Weights of a small mixture-of-experts language model, trained from scratch on English Wikipedia.
Size: 17 layers, vocabulary 8192, 61.1M parameters.
Experts: 32 experts in each of 17 layers, 64 GeGLU neurons an expert, 8 picks a token, a sigmoid router.
Training: a variant of Adam for the experts, 4497 steps.
Below are experts of layer 7 (counted from 0) of a mixture-of-experts language model. Rows are named router (the router's row for the expert), gate (a neuron's input weights, with its number), up (a neuron's input weights, with its number) and show model dimensions 160-319. Each number is 500 + 40 x the weight over its row's rms, rounded and kept within 0 to 999. Numbers have three digits each.
After each expert's rows: "mostly gets" lists some tokens that are sent to it at least half of the time. This comes from a sample of Wikipedia text that the model never trained on.

# expert 9
router:462456491543453519493442475442464457478534492475556476462521494500532433490540467465475524494500501522446488499545507450487524415419473527542447442514475492529523539515481532532471466389515514555526549509505462564526541517596537472512457430523522502465554517505510531514477542500396504464503514505520512478503489475526542493513497512501518526531464475557562470542440425533410495475441503518430507464529495483497590480446529453507470436461492485413486554527496525442541479492538557
gate0:472479530510487536513447498505488567548539510542561513458473489508508527486545481514512533519500429483539425504486484511486488412451438563581445456551449549490461524512549533464501501471533525527413589561457482517549550532539571455581443431508479487455539458466477515439501521510523503516494462444547510522501481459478474503510471470437459489446427531387593490460430525483468519480467510436493533479480554502456456481574484560473475540473421422499463586495483524557540517510513539
up0:522546490496594463502503512527559458532493505511453501545493497465492552485522398503557498530560553550546493506481532605474485534600521422451575502514492511512534496437483556513489488531482474528496418544540455467514458448527444582554536515530501532509519440526472516434561475541473526505498586487519458552593517470518559510465579585463539469503526447503497502478545498476463515511548477494537486445491499483470522493458578480545497504465527538502542505551437473488477520476470455
mostly gets: " each", " any", " final", " early", " public", " these"

# expert 19
router:488489531571499521523408501461446567488508454524474516516514509514480525504479458480470548541460421488496513445491529562506540470512498495519456482461464537571476477551534500453474533482481530562462472521547473561473589540495505460537485544485535453519511476465580541534530502572483494512586486528555529509485514438422564539521498550462475490521451507487533522486500550492453429515479469504452565492416522477506555393471523508570521498572490493493481504530463586493493494568517510
gate0:427533556557449477488454515510504577428493505538471537495447504492461476417427504531447503465537506498477458527488511561516513541518460527548406577560401455495496506574537473510509466533475501548488489517545487547576491558437497497537524507508540552510495443543483492486554441571526498467506528436490510439441455478547516473526499516498492538502506559512410414483531588430437519509515437497482496461564504471505464414492458485448465439519495556506576515475517538550491510401502499
up0:570491506480517561471511529479508452459464525434494520549532479433504487439491544492494450464486461448503445487527500486502490524472532424391522485490590566546556423554553484460486455468578530481523500542511529573462521480446446613500506504499483484438500495447468536456428501401441485567486425509539494505555520506525475483476453503511375540413486514477455580480478486488539462431558569534505465568513460489548532509453504458510490499476542542466411436596492482547500532484525503
mostly gets: "ip", "ph", "pl", "uc", " sp", " ==\n\n"

# expert 10
router:484480540484462557471545482516496437535561507465514535511461463505457495497466516484483470505504470513450472513545482502525476511525565527429458555523444523504531503562462476467487480465429523558563531530532445547418457463542536497466477457477495494472551552468498507495513542551572423576521456527536582465502500504500469527540477495519541454509541518570490509509473490481440484522455554524450518497472518537589500502407600476529479462522428484495474436527399534529512474568524560
gate0:454475507514430590525456382473498533484499541525565420526455511594518461542559528484478439513503538484499475535478485490528468463448500497490509504475548440436507442536548467519545502520491470449475490442492445536428531488469533441504525402458551485433522494504531488508484550460459458490493520493528554455514495509456513469457503466529503471456533495392559517544490461536484559511411467474472514538524526471509465468535483552492483529442497478554461471491503483493468462540592446
up0:488497449483450406501457546489440484508539500519575456483579451483520524489454522464501471520503510435452475500512481470467472574540483533534450489472519491498522496519555589514486440497439547542509470551460512500509522571529470507526504540456555454567450559526479487540449497456523572510544477488494455469523503488447463447517420480492420540523523508470438535507512467526390535469461457539453521459505518484475488458496526437460562492433487470469509482547559517580492443503473555
mostly gets: "%", "′", "19", "20", "°W", "\\"

# expert 28
router:418433507582517511449483465495465462527544443471506442519485447534499510466512473538493516478534533575577460437570483459485494564500502538515448503498452537496527561560475510476464454548454448571532547521472474582489563454534495501560516490463549477483478476462516451448510558505527438545579503562547531471496539432413574515525456535411466540504461511578529531538504538529514447436473438554465528498487526512525553524462532443497502472525496491503522451520476501499449500491487543
gate0:449481545539441494534489512492502470549487566482468559546492548494496545536527463478567457501509504500462418503482477547527445412484504486499429516483441520457497537530471458484497408521507443549481505513523453498474583507496518509460492409526514500463500475484511450510543573505519421487545495548495490524430502484478467458604464487470443523505509498524563467478447540566502535486407477544505396464497461502536466462458425423452484401507488506542513431448542530554523506473490509
up0:482557527510528512541537486505504581535467478546569508526514420550524489499517451531510464525574476499541501588535584433552565506534478489494488544467444567436539545405505544467550504515558475450449516489424495457508472499497516515465557531445505507425495518489474516505528501597513508544473502439510492495498549471457564512501523499507485541462453524498588554510488436458472485469500468492569518528504534478494477453429541486529499516469519482518533512461441581532538513540492461
mostly gets: " K", " H", " P", " M", " R", " T"

# expert 13
router:451459494539458494467462442465451506503504495502493484488526511495525535489498483470491539532552433555461474439532528578507432498463477488418473465429494545522502502506423495478452467492469502532565564493552465561471541477555473477463516403554586444475543557531597536501495482549511476454546527532557583510462494479454568568539477521494478541587463546523532480527483544540558450544468519500448490451492563542541574484486530482499476472520461508418524463497515508585494544534523526
gate0:590440526498518525468494530531514491426508521515498520520522572537452449438547486472521462495501487465438547488509545521497474587513602435491493491392527577500462500467484442582517481466503522521463502502513542466497435487533502536482505488502496473520537544582535566487532488562432477417472523528531610489489510499458572431521497534429574487587540498480430524441500481500506484463527529549494506497506547493489570453458483501520507544436454495522482443423533461556482517514523464
up0:579546490569461571510506527496520475501494480531494500566442475454537533501495547442489483567545493473500486504468477484455492473539565504472489587518498500481472487532508520510478495547461514536468548521416501503546523471485493489485583482509503567465528465448439491465530489425506440498460479542498547537464471486528469472398481501492575500462469447504430518429488492414513439512503462493547511454487479515426504477536567474513469531539488532437464580544510604423542540517553451
mostly gets: " b", " h", " w", " c", " f", " g"

# expert 11
router:451455501485471517438530506439499498555511441493522475471455482518516461485555457524380533530540552448463543488563578480478467435482435605488482510417499567523518523479480515459504463503508425549479523551503432521516499450540531478501434471478510466481577569543527499503480525576501468499507506529526548535473471460432573564538511481536546529492536526558484489526467575469443414459476442463477561411478514468520528461480545483492491494474470485411553535526511575513536529521521482
gate0:491510510502516566504460487462444478486461455519463513521505563499565471521492546536526522456465560471512481470496536508509472486487538477614500470446485501475521449476516439516519455417485502536453516523527449577497485488542524449592529500512475537544496469530481569426481538533534430513562510525514441483452552444519462521498475482390495546497516520450520479504500461494529551465482483580488552513537479501434503532577561503545529503511459509456504555577563582523549470547531506
up0:511597444513463480466455459539463432452494484494477470426567532533500518503484522421458545456510540474466496540558495441549507432470528573478599472426483524558577370450542589507550511570458490515461442449508444562474466473473485494533510511475538527495538546447474471445506492475436526542541481510510538500492517516460515551516437439472492456513513536507501419542529547506486467502503561529400529515471494517574500489549494494510547487557553575468462491579515490563492493517528543
mostly gets: " from", " in", " with", " June", " October", " —;"

# expert 14
router:561505513518438548474565510522542522521531561489506517502474518518464514508480528513442433491509532528445454483488513487521496447513515534487513464473495586513484488526484506491464432503462557523560532508449422531463490455537528503458497428536442478466515504502461533461476532514510473547617480493506541499450541550445440466496470532503533512510462472520556476476469502595493453440520496476518524437435525529534574477440574525471560487485425454457500504549479483521504460488487542
gate0:454540505513484494459464557419519562529493434521532520464466506500462510578569480480496464583519511521497483531418480488482536440528446569524544487500448515497578481535517482538486517450562478456426535517438507534481475465493562504488409455534494546485515541510555494496494490541462473480516478550466469490478517508501476510502505446546533578532448486490525498488499486527538454470590478433540548451478522536462504514499476503552437446447514486407474511503470562618532570465502487
up0:487548488505507514468571484479600511550471506492478518473501551505519514502493475498483425399497547497492569469483543536465480484444540430512556465496498544459473532473521522502482507584521512549395499413452490555518518560557540491494521477508458525568492515474443513533490485499475529464565509508494522517552511529473560469477501540500466483466519438447479471530547538436462538492528481458466569497520517506498442491460490549498535551389435549506499484474458477452506479509498485
mostly gets: " series", "ors", " games", " MF", "ons", " Championships"

# expert 29
router:463570598512478522479431444472509511490467405507613519535487510467530550493506474548541529491487453509424427511497471468505561479521524522547498466516509495524510458548404517476451440444443505514533474509538420525451505539497521496494466470522542471524527523558535488558437498535471503572549419539489489525535440524473479525494484482547454539481464527559492430532474471570540479459505504465567519492594507568560530463458542485461500445542541514488503494528506542505539539478483506
gate0:522489430483489438481430500557531544516445483574506459470478576514465515523444457445497450495478457421501439490488473504513524536406525536540485475523484510505498467487464518559445517477536536497568522540548478519525607535531501525539496570475491484567534542539511501524530480511593538501467465553485480560484452537452471487483447421473545552552485479457449586539447545516495458546447513479423522504449582483455460510534496535505515459497461511419424470513553479556453499516451542
up0:482581457456500430483488464501544570495480495556578422513496510465490501476459482454535463461477454446483468502496464530532485540450526508523529481558566468499458475451469477572436502480541556481602478562549485468478551536456472448489477581492490495586544539596550477509514480524498574444514519529490514547467499576505459469454495391523616491544530518492454537490484551505480494511479554473457501511476543488472443505552511556527540448486465511461476507465591452570467517446403480
mostly gets: " where", " which", " who", " member", " but", " while"

# expert 8
router:383553486485497595421519446473443538500510475476561514495464463456495374507515483545477514479547461531471502465575556510467496451485529534505524508466515512526555459531483513458506474484476536545475510455503390496503454414560537525525459479532534494399604530532505544504470499542425524533501477549489468523521457513482534529537459468439455550528495509555512479504451556459445443451494455501483587480531561485496484436532607435516504452472537475487532519531523552531497485473533584
gate0:603514501558466544482499529418505497445490483457519504499499518532524505471553472529417542477483539541436469542490472507552410496510485527459456444493487561489528478524530468478556446459423507481563458447452546530519506521488408433463509517555481516536506494477457505526543434486605435532516485462478569557571494505536497514480499491471578496611519525553505415551406507538407527506466477485576459450534480515519539479492496428469523459526385524509508498534541546466487522520506566
up0:506520475559514507535503533469515541436503450478472533489520482534543490615518508486447505527476520518479487555542534585526422490495394520480502446469497529476506466519430423486510457507544523498504491460478452480537471541470471520445476520530493530540538494499528544500592428443541509503544535461448475482540507510566501467445502523448488483501533473503443398526514470514474529539444505474548473469531455504511462501475520427496499507455485478550568540522571536441442489504540492
mostly gets: " and", ",", "),", " &", " was", " or"

# expert 4
router:566399509484525549504450440516465536526543485450507495491478544504444456499510469489553417502514523476488516469518405446467462515499468556508461457512498542498519508515504408482473438390463554510536511553415451507499558529514493530451503515536489478500645503541481529501501485491472473541673479522504491553512489383531469505528471511431517553525487501536501489455478515523469476457431490463484510479485444511515554426410502520496498569479381425429487488483487500549476520465536521
gate0:453513532513455478493498460516427545510504486525504566459495556558570460557536464503500504517488476480459485540535488471438478506442455464485504510516495524526555455500507453480519483579545558533557526465563490522439520498520480487549461528458554444554473533518568532549383528471480468494521534459519496506513561472503510493612396496508462497509517549508501493530541528557490456428488477509524464486517447479479434442481490516419475513460433527457503503507555530520537554577491546
up0:487552398524442539541562494456489544527477517463464445462458440446436557488478524534464468475508492513545498499457504514559449537497516558494478553511491468471537465509483518501489517408527415466480503472463581518500461522509438491470437473478460528487477512497491506483481512507550530545553437568523521489484440511510499527416604537484472469508455423440475483473499495466519534589542495522439517556501496527518516519537497467546517471500508495497479456549471445515452414487519462
mostly gets: " States", " County", "ley", " City", "ics", " State"

# expert 12
router:509531475596501580536472483460439535521521449467504534466487452539499491482504462487510503471540418490558471545513446535485537531514546456474508515481456484521537558538364517443524493557534521516459490497505497499467598534524500424563559499521543442487542462491444569512563494529549480561526461531608623556434455516442506566533525467526461528518526539507504474476501541500495481532515498512567520493519569526549576450519502448593510522565479504474520453521556513489541532552533499
gate0:536576548524426505451567486536483441466457474518575497462514529527510493460498458585546479522459445542451406463526466454493488440445579605500469486476497412456565526545539543520518501495494526536459445501579530442553530460507580561509501564422453504526477472519476432485484503470434553506506504562580547492533484546565529533502442490523435497526545523485527444452517488426478498475496470430478453489482565512463550509470522448499477550450456511536458468468506517471529521475562541
up0:486504481444492521520543467476507491507539491460511523519474440482532563528460531528547485467550506557515524451519555492432469544520511464534535476510515538524452507498481490513559522530471601523502546558498529496420504432434479441505499466500532492518531518473447467456434528474539475546540520456426473429526520537467398530537434407477523576447530454579504505533480476506502450502446609540552569565536544479523466517526485546483532487519440485518500488503507482521535534495562452
mostly gets: " New", " Z", " Ch", " Al", " Sh", " Mar"

# expert 17
router:490510550600412526492440510508525506519484462399515439480403472530510527452564547452511455580525517466479431423500397491499513487532539577532473472479447487549474451493502465476509433467527575512502520531493504467474458488473485432538447476538481459413537519516506595541492482551555455535560455496515525545530528486488512501500502489463489478520500575568510400483449483518458498463447504482551533497546528558560505497506542513468491455492448462554467481543454569506474536544506538
gate0:490512540512442477477497570482503467479530491448456511467451548502533460421594462456458484508477520513517473494503444470449504508519523475508451477417433524533537494475541497520468446474526490569471549483533470554492523449535541546499479483535526459449428463517492565488513510509521520468520443464509484540525582510503528479439472423523446493491516524440426497476469443517436528443462541452477504447511586535459543551492535479486481521499514491522474476459492472426383467445464465
up0:495451513505537520490460455525556518491450483449486503568426492435513488471510514483498500472480434497557482462521531450543520523467490441480436470497508478502554462515449445530412536469549518403511450507462495504453506506412479466424493539511546479469508456567538479478488481493438539557491561498488464544428521561564471513571514490485573526489478455526488521514463453553517520514550509551581550572545419535561507507476504472509484506498506536512544502548531544498502547489454500
mostly gets: " him", " won", " has", " became", " made", " used"

# expert 6
router:452486545451481526454530462466502479463522433502505463482427502443439416547452457551475580505587413480501439460561456463512493497401490512442483449524485481527487501576467464491512460491470501495593449522432456491484499486496510489509457556500507488454603535583501537489479468477449455531510463577478491544496456529507573524520528490527485517521495571566509481484451516509497539470485468544465501492521515500551532468495532519495479444535437468460482467492497512535461477521472572
gate0:559514549500558510481475528469495550559522510481461479475512530499542547452489428544470454494515488469447470554475511496501507422525593473517565578491571515498470521492456493543485478442445495481470428586485468478513498469538504482481537485501397487528464487541513487592518483554519512512530506566497597558508533532443508536512467510542546509540455493507481469528469455508457460449498540484559452504418545468480448465493533429514506506421457517483540519458528536502518541523462479
up0:499551526481492576472475484430573489528553549541551523553478504518591490508522402486415423465415438534501535534531517534467456490528522490493469500520515481565504479528477527482495484479535480437472505451573509518549484546527529491503457562460513534500507437635472455522543438479466502482477548552510538561531489543515509528543526474469395482516503591513510398458545486437474479523462514536537480475552533528494536504485494474500494482474517491527561537479474582453519446526488484
mostly gets: " =\n\n", " became", " &", "°W", "°N", "″W"

# expert 25
router:440507545527468534473489426492486508514505493516530470522520518513541423500589461547544516502544483551504459456501480448468553537503504496499471496466508557481461487491502500450520486534429536461534504500481483526488575499429502528478486466466538428493544522477581499472508485539487460510470538514549568543525424472412540541482515456469455461529527548503540505505428525563487433466502490552501568445545565531545495496450532538530484498574479527485540398447513534568537515579573531
gate0:487514462557490520592448410489511527563508453469453553511530461521543503503524494472518505473528467548472463521484503517585490519534500489483489474420548492505520502495450493512533524421427543460488512474505483544480448555566460524417465472473511519548515572450564569471481594465505562537526494529519535442516534563496561499552548493510488551518434490514449457526539459487569532485452493545452506443504583536586467477428453460526499449526496481507498393530531512579469469535477466
up0:489502412480475475567483484540544516449501456450482534511538477511552457559523548428536464478500446529480453502459500532567433545555517480471494458428518459495523472499441495444567493404444529500483460408532489559499474562582581557476515528441471531524466539470518512454515566431529493493506430513550552484499485555496524461499535446536539467523475500508465535532488465455494483480525525540449474447482589511597505511392500495489535518525538486486453410494541514539473503572424470
mostly gets: " T", " J", " n", " V", " t", " N"

# expert 24
router:471489506554377566488475483438493503466456501461504420454482540513454430528489448469479496461491497496535490490495437470491429499495509477477461521487444487555525533502445461464437505451461516556509523495513460572444572485505520510510538498555549462565475489506535544501467487546464481535543476552582541513440534430512517587518443508499482454570539509519540501457447542511404494548512450459511520469480473549483531455515532501550426415522437523391501409516544526451496523593491523
gate0:514483513405462509387467474497516509412517487455484476495551539488543463463483574481497456455530490479461489464503453480520491463481490449509478522471467494451390595473456500461496514437481583500429490544489468448480551534459469492518494552474469463546472518568601427458537559525476438527509530512550598486527497458511544542538493500530445473503539510489550542544494495466449489545529509544550467557486464478531511472552509528495556535478510531505480465408537604422481553564500469
up0:453416491488514479627558473416576454536529482481478550515497521549512491522523470531431569509539516520432516545483490489548533515533415506516580483454557520559466460471546501406560518603479417492574543496451469451535474527494490540547505456515451572456564496522519486510525495467539480507502465484471521549527437546520510550610532535448500542467505544563425499509455509521504486555492517444529545500559469537492523554465579497515494468508474512539487491564471443540535506503531489
mostly gets: "\\", "idae", "ā", " sy", " \\", " techn"

# expert 15
router:534548488512513527408527495494527544529474503551537453463523457483407527467500493540516511532512449505467487522560503474528505491480532513473510462503468511497491414541430501528495504505456529539482543550458552522436544431547551515510489514509549530480481468497524530501486478589523445554531497491553517492462479484465512438484471447477430475501467483504493482545514496465485470475543460448453575464490556485540586427494561419470457462510439554477483506502464542550525473551549471
gate0:508531496519488488439494573546541468500524506513457494507477514495500516403507493549533426470500456465464429488410456488482500483497459522601494495489474398442566442537547519479495524492533520491521535477454513552492535494499558498540478393427438525505537502527568410505469520518472492622502480531588563527531464515550458538504509430504514594460434566438510477593488569475510485457564494542475553472529502510486492510576514498470536517467515457525527584520506458487546523489544548
up0:527466480487538493484504522529475533423467511503440518498488537490535458531502522492495507484466548532481500526500519491474510517464502527456496524489445548517457470449509547511520517497501456463500482436502474471524454556459454526509510469545378522477464493459506547551498500571539516530477447443473465463533488495500454501465583448517534527472459494506538508526415476480515488447499467510502490565538542544582463464545428424423492494528492456430520455557542538555397517567475469
mostly gets: " ", " h", " n", " j", "°", " fl"

# expert 22
router:471508470522437548482514478485485512477464480448498474478487429545491416481501501508492526552621486491477466470553576480520550439482493507469480471484488502509553494508560521555493474449439513530476528596500501529488518459560534499528442428498462483541585517517547481530495568525503430490551515490569559518483509468439552553574449516510517546523549495524514467512476506533428406463431426483516533468460589489534546486493563516502531431466439486537558469460486464470517459543506519
gate0:491482538554493510508468458470520515534516417503506468549514495544478569538540518540549483510547451477485452572489489498494471462518541536547540482536530492478541481499457491519565498522459499491488419558456498434452567491511466530472571499540499564503594478501490505534461519457489491542529467499399494535553563489548440481455485426605485506547499532473550427558460477477484503482469527525492570510520559578547534401495546458477524423493438469470567494556449503500543543523490542
up0:510534462445453538488549488501445440555448607521435447463476490451518497385486470489407473443468528456482541438538455507517509535518484479453437536492466490494485523510521482491463519466527533473512565457490554530504457576474529447510431518487486429494428569465534522496520513551554507497466503502583531506468421536481410506555462487413453472522453493568492513499526428556504549483497486467539451519560459548476484521539465524516509556503574556520436503495523543452442482475502480
mostly gets: " its", " during", " his", "'s", " their", " —;"

# expert 26
router:427463616538440510470549489497510459484487460396520478535468489516466499508579530535495489486472463535488427472532504513537509491451486576478524491475460467502512519499434548537511455464487534501496457506548503516437557468510535415501478504523561489454485504545539527569519554544469461496507439551474533513592461483508475530582424534521492513477418567555515431554484514495471513472511515495534484491614498503564540385513551455414476463493474465470487477518493456484535504490510538
gate0:524486492485526525507477465525475581489509451504536443524449471504501500457568554471493433470444596496477475511485473483403555501439507476529402539468478529511476509505548463494500501507514446475540474497446532525500501490519389542529526531505465504475432464481440511515539502491462462486513535553521519536495518495442529469494485453547528518476506453467512541495443610520496520503401466470513486530428517489484495498518518578504523523475460494445476505474512486514528518473501546
up0:534449529515557520452488498521518463539477480550501518583494507555440502464483526443528391458436570535537488550518490594477568507473532456495472492468509508478533442502474486467501568490550475509524481470479538533426494455601465555522510570524475517475443460520499576527528550556444556511522502483486527461482437510386500478563505503386537548459526523531522559521464496482551507512460535516505482488427540484445544473555510522536464510510503474472447554491521438522477493520485551
mostly gets: " have", " they", " who", " has", " also", " would"

# expert 5
router:491488531453510544505571475508537494522472470479508524500443482505441414501518486580476435538587507479450459462540541468466520487499478554482460453434439518488457507513489480440499444553476482516447490536508351492497476450517541480512512502479533487474591571515537520498441499547480490523606503486519491536513505497450603552554424448513502453469553527564487495504485579567417460506501445471509563432526490482542471444539534434498523476475464503468528452556511571478476534555551517
gate0:505465511484538499522499470483593490504422503500520509622578479521498433483477451508557503483505449482480557547518470504490518493470590453477502516554533471496563580544464518482539558549475462463546488458584431491479542482480423485527532533493551474585517458494605530509461487469453562466469551455428520419544541519505494503460472498527554470502520421511538487475537484492484510560500463460554474427519466494583511432470487513499602491496511592487480462462514523500451486542559496
up0:523498459471574504468487494487474517498523526499484550479471493521495519522482456569542496458559492498548486459571531403527579512592554437511481570542448594507424495465513481451490508530515517488535488472524486474542493518505472548460464588431457506563584484474590513479465536504524449486498459536490445524488507528434562511528527452500491452501485457530475551482495510488490498467454443452526541513472507571462478520433516530533593518456485533474495459498492489533467583572548460
mostly gets: " between", " for", " of", " in", "In", "On"

# expert 30
router:484481453479487533475487516488456522491465523457525434454450417493465487490503465524452457540515561492535440500511472459420493512500487514481455502487438462465513430530506535474499447497538515513535524474483539482466545391467544501496507492532493434465552461545497487510480497559542417520516458514539486536488440466515423550450501472494484513502441480502466464555430488497490497477551519434512538473546485499527489462469526478512457524502427406453489495478455465442500519528478574
gate0:507524517470521521472518540419488452481514431462492437528459506552508527418516528530474499437542538494437455503479534462512518499446468509490504504449509509453456501541540535525522520483554494552476531480485545486479500467482455477497439526450509521484514495485502477481536465568453461417467467506468545525536550522435463445556528531577486506502528590623468475515472457453513453498497489472489433525549510520525524462511477443525482535504518523490470533531486534468502513439555622
up0:467508473454499487503564532435533450522560472469515515552453507532544492535504483549474474482547567479484500503502494535493520488476500541470453504502550459504537435416559498533546514567524537484505432463469488453426438475435531536479467475458506501420563516395559526494506512553486468445445524465462487449536543537553450475480505571532448533513509513489480460438565498417503448576467448520589510515473534530515492453478476487537511460462536468495485515505508500539521524463574575
mostly gets: " this", "ation", " [", " life", " \"", " This"

# expert 3
router:462488497573434558493513472474465510533564439472487441514505462513505493473513489473520521570529497515450431490586540507488502460524423508540481462493488486559478478501473570478530391464447479555540499518478452525453515542533499483463466428472505460491510534498494500561515559504513445533525497522517636531501540508420492517547485515550479512478494503505587504546481516515490504450484519500462482436533553496503569521411542511440468488467469522500540493452470500596528488477575526
gate0:528516468523529457511443493518506524507477526472519559498400500516475459520482429584439452476495515539527472488541445512445540572556509523573510515499473434539482513551448457531499431507457543502515529482424514450499603399460519433570513540540521506482512543521472463578565512505513515517551408554495532500538430463442493469503552480530448493566475546489553481496489557517481497485494536541574473447460519488454526448483526518481570507543519479543510456446501498514449516478445537
up0:471515538479480477463547538498496460499449443565490462536612476410482585445486511475487532456487471440513563531504513507547507442465499505448507498509554545496522555490499621442553555463542437452456485512486491540512434618554464535485529489471515504490515509496507508478443451542485498489442497480506472555491455505576486473533467435472541490440560521480506529501514453503476504464499486528470492549573542510509436534535460501465501540408454542486497508541496508534574501541477517
mostly gets: "%", "″N", " Republican", "°N", " Votes", " −"

# expert 1
router:474424453499500519521456477501468492525471488422562402485544499473447431442552461508520451494543487535451471425532560368530516493502419525565489459421445502483517541552538510487474494407440475544524548521447473543531553496563506543435476415497489453464545507484517475549542544468450485516474434594526555496578480452483528526522457490524495564618478488495553537542454499532408478449455446498499517524480574508505489526432480474481523514561462481485473496452523495510525467454558509
gate0:461462484528457491554455572523504540535531474489543540504509557573482508513509498449454483573503551460505466456465482408470491505489509521549400579480402427488430481525542378504555493518545508504406499508484535553483495550463472513486491533540420500486501476500442489467512503493609425521474484513531479517495483513462516532568465488571552483497464505536556504464481433544441487427407507413562515508581595467410532516494502466470530560467461492509506460525474523549538506453517496
up0:491436532553447519505449509507521463486509429440506517549441526546477517475564523471519414571519511469509448483502532500492547491427464490533593473480494514539452480503497462539504508481529484457542525433491486463538504496519493479502539504605444443429510506455485529481425442512579403502477437551477540429548466436557485433546463519519500537542539475564493491464450494540511474557511548474518558517587493472451550502466436474460473527593485473486471474583551469541553530442531518
mostly gets: " American", "The", " new", " League", " their", " National"

# expert 0
router:540476462568444524506455461517522537527533486472528535531425428483537553464540516462480494462602459451512487548523446504484536489474464595523497499487505423545570540539474526435456418443484557521561418555483441526518555473471510438443473487571550543449582532460464511547501499520487460536635488504505553587507514452491401547521532504553518518544484531530448450502456494542522464502476500473481520565526455492541555374448507459507591511451429438431459480512522555462504472463519540
gate0:422427533502535471485435520472538452537493515512526465502509492520495517482514498574490512547406477442500476454489404553557545455479577569629469539497464524514533448473481495468519443476562443478536477491482481540518601485499434431478490476517569482472410535534560481562501577507523451470466500504511513440508492475545470479549485409469472460487505541541546498512491489458521568580538528517472528423492474456510493491473501439498459440540449572516460442450534487444507431510469412
up0:574506491471524512490559504506548425502516431427410472480506474445509524473522461453545422413522491466545445501527406454448491489443471558527507460445443516500499567414510486468495476512536525472470503484512489482554530484488469574514511458526474467480462502431552523523552512489495562461544497513505502457463498510493452506474525462516484473544501510562524535577587462492462542545557487504509523537552462541505489504509542532457496481502521529528482460481543466486480528534472449
mostly gets: " University", " School", "ians", " Church", " President", " County"

# expert 21
router:497484532468485544486484465506457604511514531476483466524501481524473538506451464529496496498500498549578485523525430529486518483505449550490510517470549542560545532547454536510450405482428499559471497494443404525467600550539561509523473456503540501482494460470482504530508505534481525522563536607504472538504474487464468464490497482564448552515502494464520559513530513546561473391461475459556518471470567547583448487532479519452458508503455560454520453520476618492504536508577520
gate0:464469520561495556490555498585568508528456531474499470514478509527410419527578438544526497576519502488439449454532431521488545491522493472476569420477480556537465526494491436435517535552478435514473572482488486495514521513578540545495520434499498446419507489401494524464520496521437488509567472557507512436510443523503526445422428542479472515533554418533488473526510493534435507441504484563551482489483409503494438529403476550485518497440510513558474400452531478487489514520502487
up0:486484469422492506500525463518531501536466475488563472545519492510492498460479576525543494513484462473507494513512522477463427579510527448463493523442482494521612552547445447490488531476555523537545487498453479453474562469435527552481484486449495569512477544507475515504531492427569461527536551585488523495558459577526525454466454457443482435510506470426536479445510524569583537470483517531472544531498464479497489487459517496422498505448489523459478499517506529574510439559477431
mostly gets: " part", " Ed", " Em", " Ind", " List", " trans"

# expert 2
router:524426507480488609432508435526523483495511505522487439487480514529523492430519472477470447509543498530480428463515485511523471547475503519519494482488468479547506513478495543538539476468481610499601492534478455528546499502535512463511464480541559507501543554563484565613492582504467489578517427479500576559536484500458478560496478535511480490540469541567528478515473453488489496428467515499472483535521447529524559393464546526438507492465405521440475523494496524492514498514467584
gate0:466466536469516481465488463473472515464445475491498537538571629482488479458556477552460506473369470441403484439490508520499512529551545482500548547471470509468504507448534466477487503469519520477527570486491503497512469466475466491472528476567555465513475501575533531507441421540513519531462497545460460530462448462518511420532434503466479463511486509497442422567430529511530514586568520557548535514510510510499413499448509527535495498570506407516492513508490527453477520455444534
up0:508502536547515539483552535531551463479502474521429536536509545454497515494510467491551472434551549496477536500511526487599532436540542522510500519513472459544404530536473509482511481517467580521509530468467477492481497460534418502480523518523476534510565438499445514527449493393579533491512492431541486527500553549479511547508399537456543515438546590542563514557487470440531496500551588523608524493504471491496494491424493474527379488556495452510522504506493509452461525523467455
mostly gets: ".\n\n", "==\n\n", "==\n", " USA", " York", " ==\n"

# expert 23
router:580516518581413508490471425469525525527488502428516518518485493441496535492524496506423607499493522440525476461513487489520541444448529544534491491457518481574517463545558515500500496484505554551500487505423549525466556479465487494461421455563510488486477475476560510506435562497460449513578440548514545509500466530515477507575493522549489539509437480538521479540438513538494512490439478456527502487520459578532543531458514562463510470496473506460474435470503506439514520473518497
gate0:519485495521609455506519499552481485479402492493526484577469487484498541591496493501457542487561487494535535545568564469448513490493529465450474560419496487487534558598487496418522451566486477469476555463475516561450490417487540492453478477481578466455500429487417535474513526438502518495520519491469468486485526467557447523474525476470533493562501512585574492495569463449529503499437511489515518533484490528497463531486489407511449501440502534504614495547478528524637545469500463
up0:513467550518519504450532421510470571509393494430502526526471478419568541507531459467527555452525520510522470495521537540510500471528495463430520495504540445476534527496548482427515476516488458513435532480525526560456488469473519493499466468469534510398500471508490593493523463517480496465524521462469445498527520516459491497444527494451456462537503525544530476509561467441497547448414515562490528503531520536511519518461485410444513502415499504496595533587505519534592488501495505
mostly gets: " number", " final", " season", " back", " round", " use"